config.yaml
hidden_size: 384
n_experts: 32
experts_per_token: 2
d_expert: 192
d_shared_expert: 192
router_score: "softmax"
balance_loss: 0.000959
balance_bias: true
vocab_size: 44886
norm_eps: 1e-05
rope_fraction: 1.0
beta2: 0.99
warmup_steps: 237
max_steps: 4647
Below are experts of layer 6 (counted from 0) of a mixture-of-experts language model. Rows are named router (the router's row for the expert), gate (a neuron's input weights, with its number), up (a neuron's input weights, with its number) and show model dimensions 192-287. Each number is 500 + 40 x the weight over its row's rms, rounded and kept within 0 to 999. Numbers have three digits each.
After each expert's rows: a language model's description of what the expert responds to. This comes from a sample of Wikipedia text that the model never trained on.

# expert 3
router:520511475505478503547467525527503540508470493515483489506484508525566575496479526468501458493504584571521536453435495476565554483536467462567478543464561593502476523435453562490446567501495489455455518551508535479547509480476511490537508547576532473522535563456537477583451505436468493468
gate0:485497547534514485490477548499549403516532460513574509482510407450501447504467483507484428482519538576452506454490519519532477395491505453447480500517471483479518590502438504493590468536543569526515443456494555537517511546480457522493496533482431453511452507491494510509503447485500540485
up0:537471505449455474501522474494489497489532478591498472517595520499509536476502435493478427549503516560482490403372554492468498505546581425519429480490447499516490534531455510526505510479512471506504429575454564555506435481512471526525446528538421493487498534521474516558500448564535503511
What it handles: Digits and unit tokens in infobox fields, identifiers, coordinates and tables, such as PIN codes, running times, km, cm, kg, Coordinates.

# expert 11
router:423454495460452446516468531499485535499529473554485546487476472498448456563512501480533533539432575432499513568469530458493477503436474507469487486560495529483488446527496526524525560552469468431524422443495485491452513472486564445513530471496481489440535453509433482478531514482469460484
gate0:494549460527421470541535455401484476430551472530483539488520475520439469526465551466510525492516529479469444491426541531529466507441489462508509441465468498445555518466536495444459534422439553481550542451446421482521482512497531470508520505421518503486555517474532546521507524515471490468
up0:459487459455482412589486574541565525500508489508571518545529528450498464525545553499553507504445502536475570476545452494509469475455528512460512516491532539534448468517497565476370479501472512512493399495510530564534502426449469608496566487499517465549501592544454554518525516531528498475
What it handles: Table headers, section titles and parenthesized glosses or codes, such as Candidate, Geography, (ESP), (National Railways), plus digits in scores.

# expert 24
router:509441538492515473481527448499427534484540567555523508531511528531552535542475538578572479450514439562428526520554478528532492534496511518564494546497481495538513559506539438549499472400481532501552543420503522551570519519486461501541549507464553489548461528473496457515509591433533443524
gate0:525560448513498479480530468520469528515522432489565477484542537489508482478499515486467464509561458488487504423482543533483421505543542484504535503637526461492478493471471491578465457521503469469441489514524515491458468469487478481565497472446492506467448457467509473450515471493463527504
up0:507499454506532497473470537476483511501461452543491472558462516459451489470529496559499551477507453455511463438517532468497489449565544510500518440478477490526479456503526535487445478467499469557527493464454435523497473547479481484492393556550438475515533517541503498498505493490430500532
What it handles: Numbers, signs and separators in standings and results tables: goal differences like +20 and −6, points, dashes, pipes, chart dashes.

# expert 4
router:503524571517516544562447455478550379477505554466564508506481541598525499565492443452476488453531562392514476463445459493471572440493433564465545477524467527501412547492466486546554519506618489439528495540497445529507479516528550479496481557491456579531552525439494501560472521574521558517
gate0:471540509510377560587501515466427554515465482467449538545463460500569578475562542498449530481449484454457436493492479441452528548546553481531502558571568442554541510435502470528480542513502477531463520512519521478499509473439455496490497518495485489517533512571465430425490517562535479522
up0:497501530438526480474494482528533547489487478523532619505479534517533505486480531531508477520465452567546520485521556417576455458534530429481513492454541526491472406518507514492553439566501502427530505512487525448474533557527472516468597521509554518464515563551459535566469497546454457504
What it handles: Prepositions and the infinitive to linking phrases in running prose, mostly to, of, by, with, for, into, against, including.

# expert 21
router:511457518521500475451454485526493475492529519527459487480474486484433485471513511477528535541521452431479566519512503491505502481489434474573472539419573385473476488489529543475475472494421486512502535510489554506498527486484484536526478434543481474539478511542476543495521462522502555531
gate0:422431550492440571470502486419513500477462509526457481503466492427478604420455495484557530483427580469505436471548444590507538465556484449503488488503516472514537535491458484485510422543545525483572480489473447376550500505529508568484552539536482576520506513552517517427529469494525583568
up0:487527458547541526503521530479448516475443518567475528445508518461400590466487503409450487547472507486548420434523506585567522464497497519485480518517500480528578460489474470435475500484522540458569479521467579463505464463531484555526537485502537469503501399525483534463447421493590476478
What it handles: Abstract nouns after the, this or his, often sentence subjects: This argument, this process, the purpose, version, period, election.

# expert 26
router:470573539574472439552597530468486526462540481531521522499487486495537454533511523480473500471468506464568480500553498527499475484513471506552435500509521561549498474481459442528494522534460522494536555469472451498496470451511480481457592504491528505474535502507486504426548474479512533473
gate0:452534485507474459489474510553555480453451492473531479419551516498495464500473469470538508552475486514540464530530471448495540537494491528536460585529446501506485509494543551476436563516481458471509422503537484491504538418506477543567492428476485509503494529457541493520409488472549568470
up0:482477538497515498509550431522406474548549555433521547608566513545483513485481517494542549453486465402529530498451506552463493498555516527462476477478482468491498519457520478514514468548524459538470520484493493520456458521468483505482504610491541535505525503574463541441519539551462572447
What it handles: Hyphen bullets opening infobox or list lines, table pipes, and capitalized The or title words like New, Grand, Best.

# expert 12
router:512534438441521454546500544424463490463442505461520448578516483488519472483495451570554414459486527562544561541570495519567467401507542488500518501519531560484423549429456524495495515498506388522472508537500547493537556490488437442474512573524443515525507518529564518521506491487467491472
gate0:504502427528460440587501524450505513492567481472492502504524496487507565499517541526476497481521541507525476501560573489501469482451428442449469530437540486522500483425449518535566491556509472484516537423429509448473517486592480516487486516524505504536521499532562570495478533586458473520
up0:503568430548470533580494516423516457444460483487554471554507507493469494487450541488477470467500539535537525567470588579529504529535465486509443498441527560454422525422484561488520540478532457451415585494493457444476525476536450517461547538529478499471523521515575478486487551503464536615
What it handles: Month names after by or a day number (by July 1914, 3 February 2020), table pipes and line-ends, and census percentage prose.

# expert 18
router:572531546570496584467484527538488489491524490541504532466458504561493509504497559446456544473513544386473468501501543496497480513492470457511506529391480536441482500496425471490527500516555473464456446508553476513448453536481513475554525536570489570478496485524489514502464468466554497561
gate0:528513461520513522546475515429477475556512507561486502420400493474608444492476512525536498472524518462577508439542559463563458542561545499475517522494532493507567503421480535462446525510476442559525502484495509480531492512448432441534500500403457457442429520478531499484448522505530469483
up0:551600498483484533488499549447508462498524475503476520477494454513529507524467543565486446510480425525498526422497523590509452567482478527444448484495461573487508523460499514482519474549462559518474484457527487517514457504521542475473450441522490500549441478451522461550465501523441467568
What it handles: Subject pronouns and modals starting a clause in narrative or reviews (he, they, she, who, could, would), plus and, and opening quote marks.

# expert 15
router:506590453472450453441569565416485475505505512531562429447502454485430544528474504529503472517553540487518490495504480561471536458482552504429531429457502520538542504560518448497439495511479514463543494477467537508472432471536527540454530491473508401475522479459506457470535492489564493481
gate0:466551477553482524470493513547485489472498436510533496486439460474513545559502577499565432594567482530449425563533521471491497512481526534511450515485460596485548499461507539581530436455487471453441533471562487432501449530500526503519403496484547605529565459468488483473460538428498521500
up0:612543494540521464499551532543565467521468596413548471507499473458471476467556525529478450521499590501430426447519469425519452555541524503515392494488509471511482514474513429426529513439622555500490530459499527521468530511547503521481473486525558526536502496446506392553457486538508511452
What it handles: Word pieces inside place names after in, at or Location, plus coordinate markers: Nij|m|egen, Pow|ys, Bal|moral, Ohio, ″W.

# expert 27
router:462509525512554474522457492490501525489499516468518502529477503491491548525538578508586453471512433537516529436524494482456479514524560580555500435502491456488414471543547516528454512554534419593553491467507534504499488475516480520507486459448542482541511471558579480475523503530475450552
gate0:555549475545477508516582384460463560531504475468519436395595519497506534459486446562550555517498488474482564486476532585557545523526505468446483508537441501506448449497463471591485526601499476458456480492527471475473505512493528572505521464483477481472534552459527452510497506557446506449
up0:518485535609646465461525511470519480487517504582444582527476437536484492554536501528513466467489498484502479534571494564467485512604453556496468468497437511542513497500464500512469537431529486531467511521488475539526535514557444436460449465510511563486480482505532489529471470494401455472
What it handles: Academic fields after degree in (psychology, journalism, geology), century and topic nouns, and two-digit year endings like 19|69, 19|44.

# expert 30
router:467492492447457516542444572513487524501415562516492479470463452472531474511495558562512469532561522508544488522500511531476444510525575549523550509511572508447456502493577543471540502508509560514499465439452520535485487425556463556522531499467597463515537475483445487466466500498475484449
gate0:451461470548510526507521433499482517515455507459505523504515501519525510459523518470469403502536416555576545525512481491551508529577527468475486536533472458453510502448506530523449488428380492572428530503506465431534529470606517494558493512553536478521470530460488547504521574555504559477
up0:511532505482523490539480512450482499492412548479459551446576463468499490513450521565486438514515516443462502541459430497475450497556562479477522566450470454529436476602492482479489516496445482544503486505530470499485593436565511489524503541472535419461486510499461548545533600580447533519
What it handles: Final pieces ending proper names and foreign words, such as ville, ius, ina, ley, son: Tolk|ien, Fremant|le, Octav|ius, Triest|ina.

# expert 16
router:514468465605515556440496446466521462513457516482503480427496487579442456480545513413456502508536497480567458443499449469481558530526509581499480497556511433614418513482434493471470497450494545514464518493517528502499422524517481551572485474492515498512504453452432531494401520520516493493
gate0:444464589532500635478487423538505538430527434503510591469525495521501500540488515509582466525505464444537503447475479396515506525530490398522477520481482432508499476478509467505540465484540524514526482522510508564518527497430523462515423451481526526451450505609462484483551495544499574548
up0:515512564481448507481495518433565536493541560512469491538561468503482542568462502498494522539444512487457516520520468518528525507606509461528426481457517549493533489504535519509495490505543562462532451532595504517515499498541520536451421507465525487491463548474544474497584559523475512534
What it handles: Commas right after a named entity or clause opener, as in MetLife Stadium, located; ATN International, Inc.; also parentheses and "of".

# expert 10
router:491444590486468510574418475521494498493466465484546530533499503447484470465516435479530547481455520483457480510498516493514436476507449455492454475474498522468507500541570565593436469508422485580479509565457421483457546473530489537444481534410575522437467507416448542527560531564408556434
gate0:493498452484475507537490500507488454616489534584505503494517436450528456493504454519476523542498488522539574488492517488418467490444501551435510508488518448520480503532514446533511536521475526534458431508564484505487521529566473497450516490467473542543493508469560508515381442485535453520
up0:482464468519561473487511515471487532431530455494529533502443465478523498442542496491483518552465512481442492522488480541501501489449519482430485380519500532452448496568527528604424490530525535481508472519465586458525552504522507509461465566529462486524525481417464467484499485537525505494
What it handles: Head nouns right after the, a or a possessive, naming kin, groups, places or works, such as city, father, club, album, ship.

# expert 9
router:557460541477423521522459461442473552588496439483419533486543427544471521533470512523471579523449513493446583447519509487474552539420539423488514509553546563496479529500472477466506524485426507567528531482473534546514538547525552442481505493529460491452501483431524465524501534490512477498
gate0:468542537495455462546614465504544388523473514496521498439501466487466510471479496542446548498508526461522504522522466536552483519473557490463519471453526561490485463495399510538483472535539532505469470474526454503493476442435512525483482549480462436447449535502523544550473464563469523456
up0:504525501504506543462485442534505502546479537436528494574535474409512506474539404479551467476499524550489475535562570545447503404528431503540517455419467473481496502527534418495456576488543443488486483534533453568489579502507455480500508417488475553554487541503490490418515466432460511444
What it handles: Day numbers and commas in birth dates (born 17 January, July 5, 1897), table numbers, and discourse words like However, but, although, especially.

# expert 0
router:530496497488517485485444462504495477505485500568505438433468502520422519456530514491556470555539534525447484494523538523464486535525539443501423562420548570526510539572498543489458555495511539524440484547483515476450504537477478488523402451478544514496498530511540461594341429467463563495
gate0:475557464519460493515467445520478474476475508496544552488511564476521442494517509469476514496458488476490499441494523547451526468560532493530486570522478448461553498534428580530555572458517453440526497530521474554453481558465497492469508481413544529527478490489504455464427458444512504475
up0:517444580548493503502446465454497503532456492433477486495475501482478512502526471545560474473445514497547486457448536515540497493500450494459505459544420543494482568509516496512451506511562493483432531507545537506492559410491516484487522541494463457468479462527499491488509496502464474515
What it handles: Forms of be and have, plus go/goes/remains, as main verbs in running prose: is known, was closed, will be married.

# expert 23
router:498550492465499574483446517556531475490590501508472520502429521495477474509517541461516477499486511519503511483489443540529569531487463502477476534516533501540513536530575424423466528511491516483520452509521500477601503540528537507473471466486522501491552451432519537455494467471417578539
gate0:528578452536422498435516435501576444459481503458515493509532412461439530490390531504512512515468524455449447536491599456520564507500470494441410530497491536487413517424464548492483552544484500476427501552553477416509524434497561471433477493513453512489470501494478526476488524505495584588
up0:467500525472467456405512486489638496477520550454466468498469377489433468478560518490498485429507455486500422504500524538490574512485472534559459425480496489537478514482500461543493472542511478523477495451549393542508511578510570497530566522484497505505494462533542461419505481437394550546
What it handles: First pieces of years and counts, such as 19 of 1926, 20 of 2010, list numbers, plus conjunctions where, when, because.

# expert 8
router:461459510557522491465518442521473450473513511387461484517512441525473518556512555505508482471477490438518542398478487477474410502502556530461546524631472496539500626476550479491533528446539490465496511519463452470442506521497572518468538504486468517503504515563523515511484459425447541496
gate0:532510457492455429496499514521471517520512540513565522502520536539549440512481404525516476536539492432567526470531557475481494508570577442535490481481472456534508560513402478505448519464467467469535541474409569450553501503407460470568479437520434470495445546485527502469513503437509448502
up0:563490537492529435530484435491508458477495512472501464467486509532448545462552460468521519553458471492442526492498415434559438518374485472563485467524475485514455494518428563411481490570483513552520521476561425564449513444534487513456567498528512556469521460520467548515496540516470442565
What it handles: Prepositions and some verbs continuing a clause in narrative prose, such as in 1988, at the entrance, during, along.

# expert 17
router:399409488487449531542564559568524480513496467538498509518578543528559602597479505485461524567514551495457487462534460516479499597522494489497517431482551486502512506497504436523566431461499530463526460452492555535478511505497426510445463545544472543488516494527503551527542462520431512545
gate0:484465484529520585508527500448473437521554504513450516535497436549498468451527477543491461503470460487450524501488462531553490531498561499471592462504453421498498484547517464520479538472467524473459475532491533494511495455480516554606492519485485543524452573560503477494475550504496473400
up0:497530433546481518504529513492549507503471573492551550513523458452474517509530589506546470425525468439557549473485532492430497510498496487472464529475436431491600444597597532500520476437473454521567532551495533439510508439482498551577501459535480479555438536516425485494489447494512511388
What it handles: Pipes, hyphens and spaces opening table rows or list items, the hyphen in COVID-19, and sentence-initial During, After, On.

# expert 1
router:468482493497539487498546556501473486493464539546410498572568539513480398526559520513488485553518493455469518436437463505516488543462536541488493585511493459528559465507595496556498512510522555506503522493502538520449489447469492588523510505521478430501476551415525525517488492592450517492
gate0:529476443516471582533536493515462435516530462504410487505623546522506447466489520454452440508507535530486479516499494489536486481482444514507525498454455509587510494461507458538518434490504550463442517560585551558470522450531477501529470535515500552476439507439507508472534430550467563511
up0:436536514407485505559464510522511499554532510460515520482473598558493481490484539518592590474476525431515483499543467485509494526516520433471483416438546544477552446476512598491498502547506508504538526435563442524497490480549491428453544490464517513445515529536499521465542495512456520546
What it handles: Surname tokens and closing pieces of names or foreign words, such as Smith, Williams, Gorokhov, O'Brien, or endings of non-English words.

# expert 6
router:504522445541545541411541537469519461502480537560502480487586508461518488497477488504441507555497477455533473509550477490498487522528572533488486446525480525495618465500442488484482456535525523463458536512484510504513475473481474504542503480521475431486460457463501446527496443525512483492
gate0:520512454513496478541486494480471504554538474571430410505522452454526524547518496414469487512506519497502542431457578433460431536462478467524558566532500485526470470501504535468441506503542452534500500463503566522474504498493473508435461628520498460492488515495537547525521435518461535487
up0:503472559503487540546490501531495480493563561425490523544532523468513478566466495420387466557526472510606529563542450428485514536493495526587488507485455482482533525453476486479485477509469451510456468481541508464493481532531440518558384462519523503466419526496458507472438431491477490502
What it handles: First piece of a surname or proper noun, often one capital letter or cluster after a space or al-: B|uescher, Qu|attrocchi, Jar|zembowski, Ch|ooste.

# expert 19
router:480416553523471525484627463530574462519474514447507515525570496456511503477531514448502452411546481533482491544494500488507543528520490491459549459515518503532443515528529498442507548475497547566455454463495573497513578539480535466597496451430499470528536514440516495560534423517523471597
gate0:494486445477472552459489459492525474549498569472524568530498414458465455485490527495448463474557496499524588413551572511511460500507429544476557496509530556565440530443485513491458477496481515457512537490449496486475528495509457509537467580493538569512460482431515493468483520471495487472
up0:476535483452503485462546500502433545486449569521448492428535512546507447546432434533559559510493532526511484503585472494502552495437545440545492536449487497514518507408493501496521495467521499535533533497518494489485493537502448536562514507499505498411459482482438476501501494446506434496
What it handles: Paragraph breaks, section heading markers ==, table row starts, and date-range dashes or opening parentheses in lifespans like (1808–1875).

# expert 22
router:455509463439472440482567499470458566500603494525519514509458575406557548436476411534477475509489526564480542522512486491496550558532571475532505480517518503519515488473567433491460551510556513512474556520539495475516515495512439530544534444551531443541473503519486498448550471452543464422
gate0:543533515478519476482551586480504513519491482481444520564583443509443491493504470472517495489447509490469510524534558536460568520491424474500590498539470569545425556563516510504530484402522474507459477586513432522488487546491545392530488450520489492533442542457472482525485488533541531436
up0:466461560512517507560448559590489451492484503469505476524497556518445550463522515501514551444529438475504522443505473523473490514564561420527462476454492419547454429512531523470436530492530562468494558442549586480521501496541449519487501520419464486488481507509556457503524507472568438554
What it handles: The word the after prepositions like of and in, plus year prefixes 19/20, date digits and degree or minute signs in coordinates.

# expert 7
router:569459428561593464470420467514490474511501550469497449538479495535498505528539472468480514530490449488516586421508505497485440476522487506476535568443539447495554459471519490530500438486510503547456522523472491457499599599509481475499481568511521446473456545538490508572424511513502531491
gate0:490470494422553505467563513522468473493562515567489482473542450431462522458523503517523474470559536555431445525501431474516550464512498439565570500465463439504449439484530529488556545562565497503546562564508503495473553575402524618533428543538487553540484487497526565497523588560494476474
up0:526547478462507443490509462473512428500542488497573500488480491442544540489461450516492542482536491528447468473511472479599561552458498531502497473449487458522479467452461510487545533549446478454502503467473505488481484491529489556486539585545513523486469565483486547510477554516467533492
What it handles: Separators inside author lists, taxonomic authorities, tables and bibliographies (commas, ampersands, pipes, semicolons) and name particles like de, von, du.

# expert 28
router:445524581496513516419527449532480527490431453504487506501517553490473540527461479521471517485449476491514472544473514534437527509559513540504502429430412584481560443570472543529559483558578409522481510543460484504480440508541540419466443404499417516478456506530530531518454558498579443589
gate0:502564527491488486530540506510526511472532504522518511497460502439509490436514503419569532516484497510544490524468510449475458515588473472530547521560466528459473467505517550460457459525462517499545433528583552491487530527545518535467450496502496490504535467491501580519493516491557485546
up0:450612509451497448445511511533498516459509472585522488481461553467524526507532550477563535527452417492544534512475511498507527584562480497523465488490480535468556461566500512519513517603504442449552490539526551493459490555476531468516455457431478483568628516524464493515447455436530429548
What it handles: Word-initial and mid-word consonant fragments of split words, such as aer-oph-ones, hyd-rop-ower, un-even, bol-ster, plus some stray punctuation.

# expert 25
router:485510487512480463618453510492534511464518476530525551478569478443504515483527454489594553516517514476430483545462539500551446425503432387436518549458466481445461454538498576486480537405491543507497452519540490493451491527519545495447554481532493570466438473533594466490527509477471521511
gate0:460469534428519524482460461506474432507471491502514484560437509500536457512539512430511514512557503455537464521512500486441420507459455534512558479474524483525451429528436487492497511491479516480438462445509507450504512541487499492414460501457469528510488497513556491565477484445519580536
up0:478541611506530481506501484510505388448505496498493483550423499466470430498527527479466512523492504529593461484468526460458456466529471518538482459500537463461426473454486486464560537449512561540416551453496362483463446536483515562461528547502492519599544523500507528559495505455477601510
What it handles: Possessives and modifiers before a noun, such as his, her, their, 's, first, second, two, new, as in "scored his first goal".

# expert 2
router:452591514445507476533568569479550525537530491512500498491528494510527527476554541562497592550443447441472436422529474488514461483474537492452438423549526508456508474458497517513445479482567500468548510451569460514562481467500441460571467463463579429473531508484427495498512587513495541457
gate0:536499550543456557470511472552474385528539576521568500467527451464528541507492449507471517546551451524523555633512543499443529487517497537501541489483461482529462504452405542484513482518464479522449459555489494543550503498507518569490477560562509494518433474527461482487512457517436475502
up0:507520451544520428501431508514418541498474434533488477521452506537423480557470572398561438544508553485487445448539469496518464452450479475502453464525470460495520457560496514494502562509414486515518486438505539407538525498569549437525565468458471529447533419477516543495503493467556530551
What it handles: First names and name pieces in lists, tables and rosters, such as John, Robert, Steve, plus dashes in tables.

# expert 5
router:475526462560463554495518482472485437468495475473466502471477506511561476386467418558516536488593504490514543584483553549508532420433451490501442491490523513477446558540485510577546427517537503482425514542481488451492425519517492526498487582521435544473482543557514532498500515463441552492
gate0:532494510510540483498610520424561531533502551485519501509423503512586508505400475537511469565479504481467509485461515459514541575506496477536540536480466488498480507520558526495461536451521543460487535514519450464501498469463479520489504472491484575614542518343534416499504481516483524398
up0:519579512454487530505535537437501496488516482505449499526484506487480556438447500508547476489490493475469537529489528523489451585440489445513448540537483478540524483603553542521492479474599506431465502562520482527466564473497518534543470519521380572528558478521519461511515445491466505428
What it handles: Line-initial labels and table separator rows in infoboxes and election tables, such as Technical, See, |---|---|, plus articles a, the.

# expert 14
router:545499444499490547603513478511490576512494552551453488543527409452410574436512481501464503563486396572509460462456546453584552566509460496516528472557522496493529562526558522567506487440459557506542536477567494561466500506512544496475473455565531550521526508507458494569487556493527466450
gate0:522572371496538527495510492467566503541529557473511449573537474485483534465497519471535480522546430519589494452519456478516496477468495499413528425594432511502500506393560470535481522467501433475560506515537466509521470452534455501472444499505500520542511491392552462497423492508522403447
up0:571516499555500473491495474542478518512561522511511581481509517443491549596438512487493505548553464501522514504455514395538508462518444453497476476464476469429516469526450447493566519471463515488516523492525439468448504465510514507498419449494523536503480485527446437489472509443525489513
What it handles: Participles and adjectives right after is, was or also, usually before a preposition, such as known as, based in, served.

# expert 13
router:469477480459537498559499485490502509506447478437486547515557500491609469406450459523534514448509541542556522475533496499532505494522486529504545481509502496449457508548457561482434581476528536498480426470432514461492460487534590493446521468504555531538496542487482420440486464523551498486
gate0:475475516497494485511552472526452478525482553515512553514515516564488523492552502567464550486445485420560505460569478431553520485520541465489476469495531489539512516540559506447505480567579536513525498489511572553520519452429512493526531510479506490438422522488434544574528494498462513493
up0:522505515510459497459495516401494595493563507478465474476471519566478459500463496462484536481517542491526553499465485522483497516490459509551509552512470533509558439519497509544532518478506463495506548560521489493512438527522549547569524528484481441473549441506560526449532502478475474466
What it handles: Pipe cell dividers in wiki tables and infobox rows, plus sentence-ending periods, colons and closing ")." or "." before a new sentence.

# expert 29
router:530456481518516576556523524514540554491459492466545524563438553540499530485410490447474548488461501520519465502468443464458523534454432486515512467454456464423470536444465546543488461503466448556513525483440486491497513547522432499480515514480510533438441509458552498460549492455478470549
gate0:505485429483494469570517487500492487429472508469509457482472474479463506420489511453462416458527570533528511559472561523509604446461444446540479489545474540539485516544517522525534455471488492536512469503439479451503484532494488462500502445515485470536527519489461488502468460481523483530
up0:401531469529482491477511529527488477443406543497509472534496493513566492505544442471478523499497502524564464508496517578519496461618561438545472538506537498429492533488470570482506494472527609557474498545425525579522504521438468474523491519495533523502453540520436434490548513509502520489
What it handles: Country names and final words of place or organization names after a comma or modifier, such as India, Kong, Army, Minister.

# expert 20
router:522511570493498410480628538471495521464469501566442520524469517555533484546530525510491558486547436491468484492522485520498565597509468516427503589477463451542515478513503545474522554509457535526497510537501521504534516523538505521454456508462510494449526484526460490470521493453590550488
gate0:510482504532531432508547503567387558433528521487603535503540478479487501464560506460567517482552512516473478492608540537468441467507383563481472536434424498536515455537538510531530467530502579494631427527490517462443534520557513536445391493558456539474494515573560478468532522523446478486
up0:519434443478467527523494483479579513581532467492477509513526531482453488510462465586511549525451509538527524538480517525489464483495512429466504433492475475541483508482437428519518510457486510405458512485508501508437540494483395482542558515461554515458469434498488568552464476466570510497
What it handles: Bare space or opening parenthesis right before a number in dates, table cells and citations, such as May 17, (born 1962).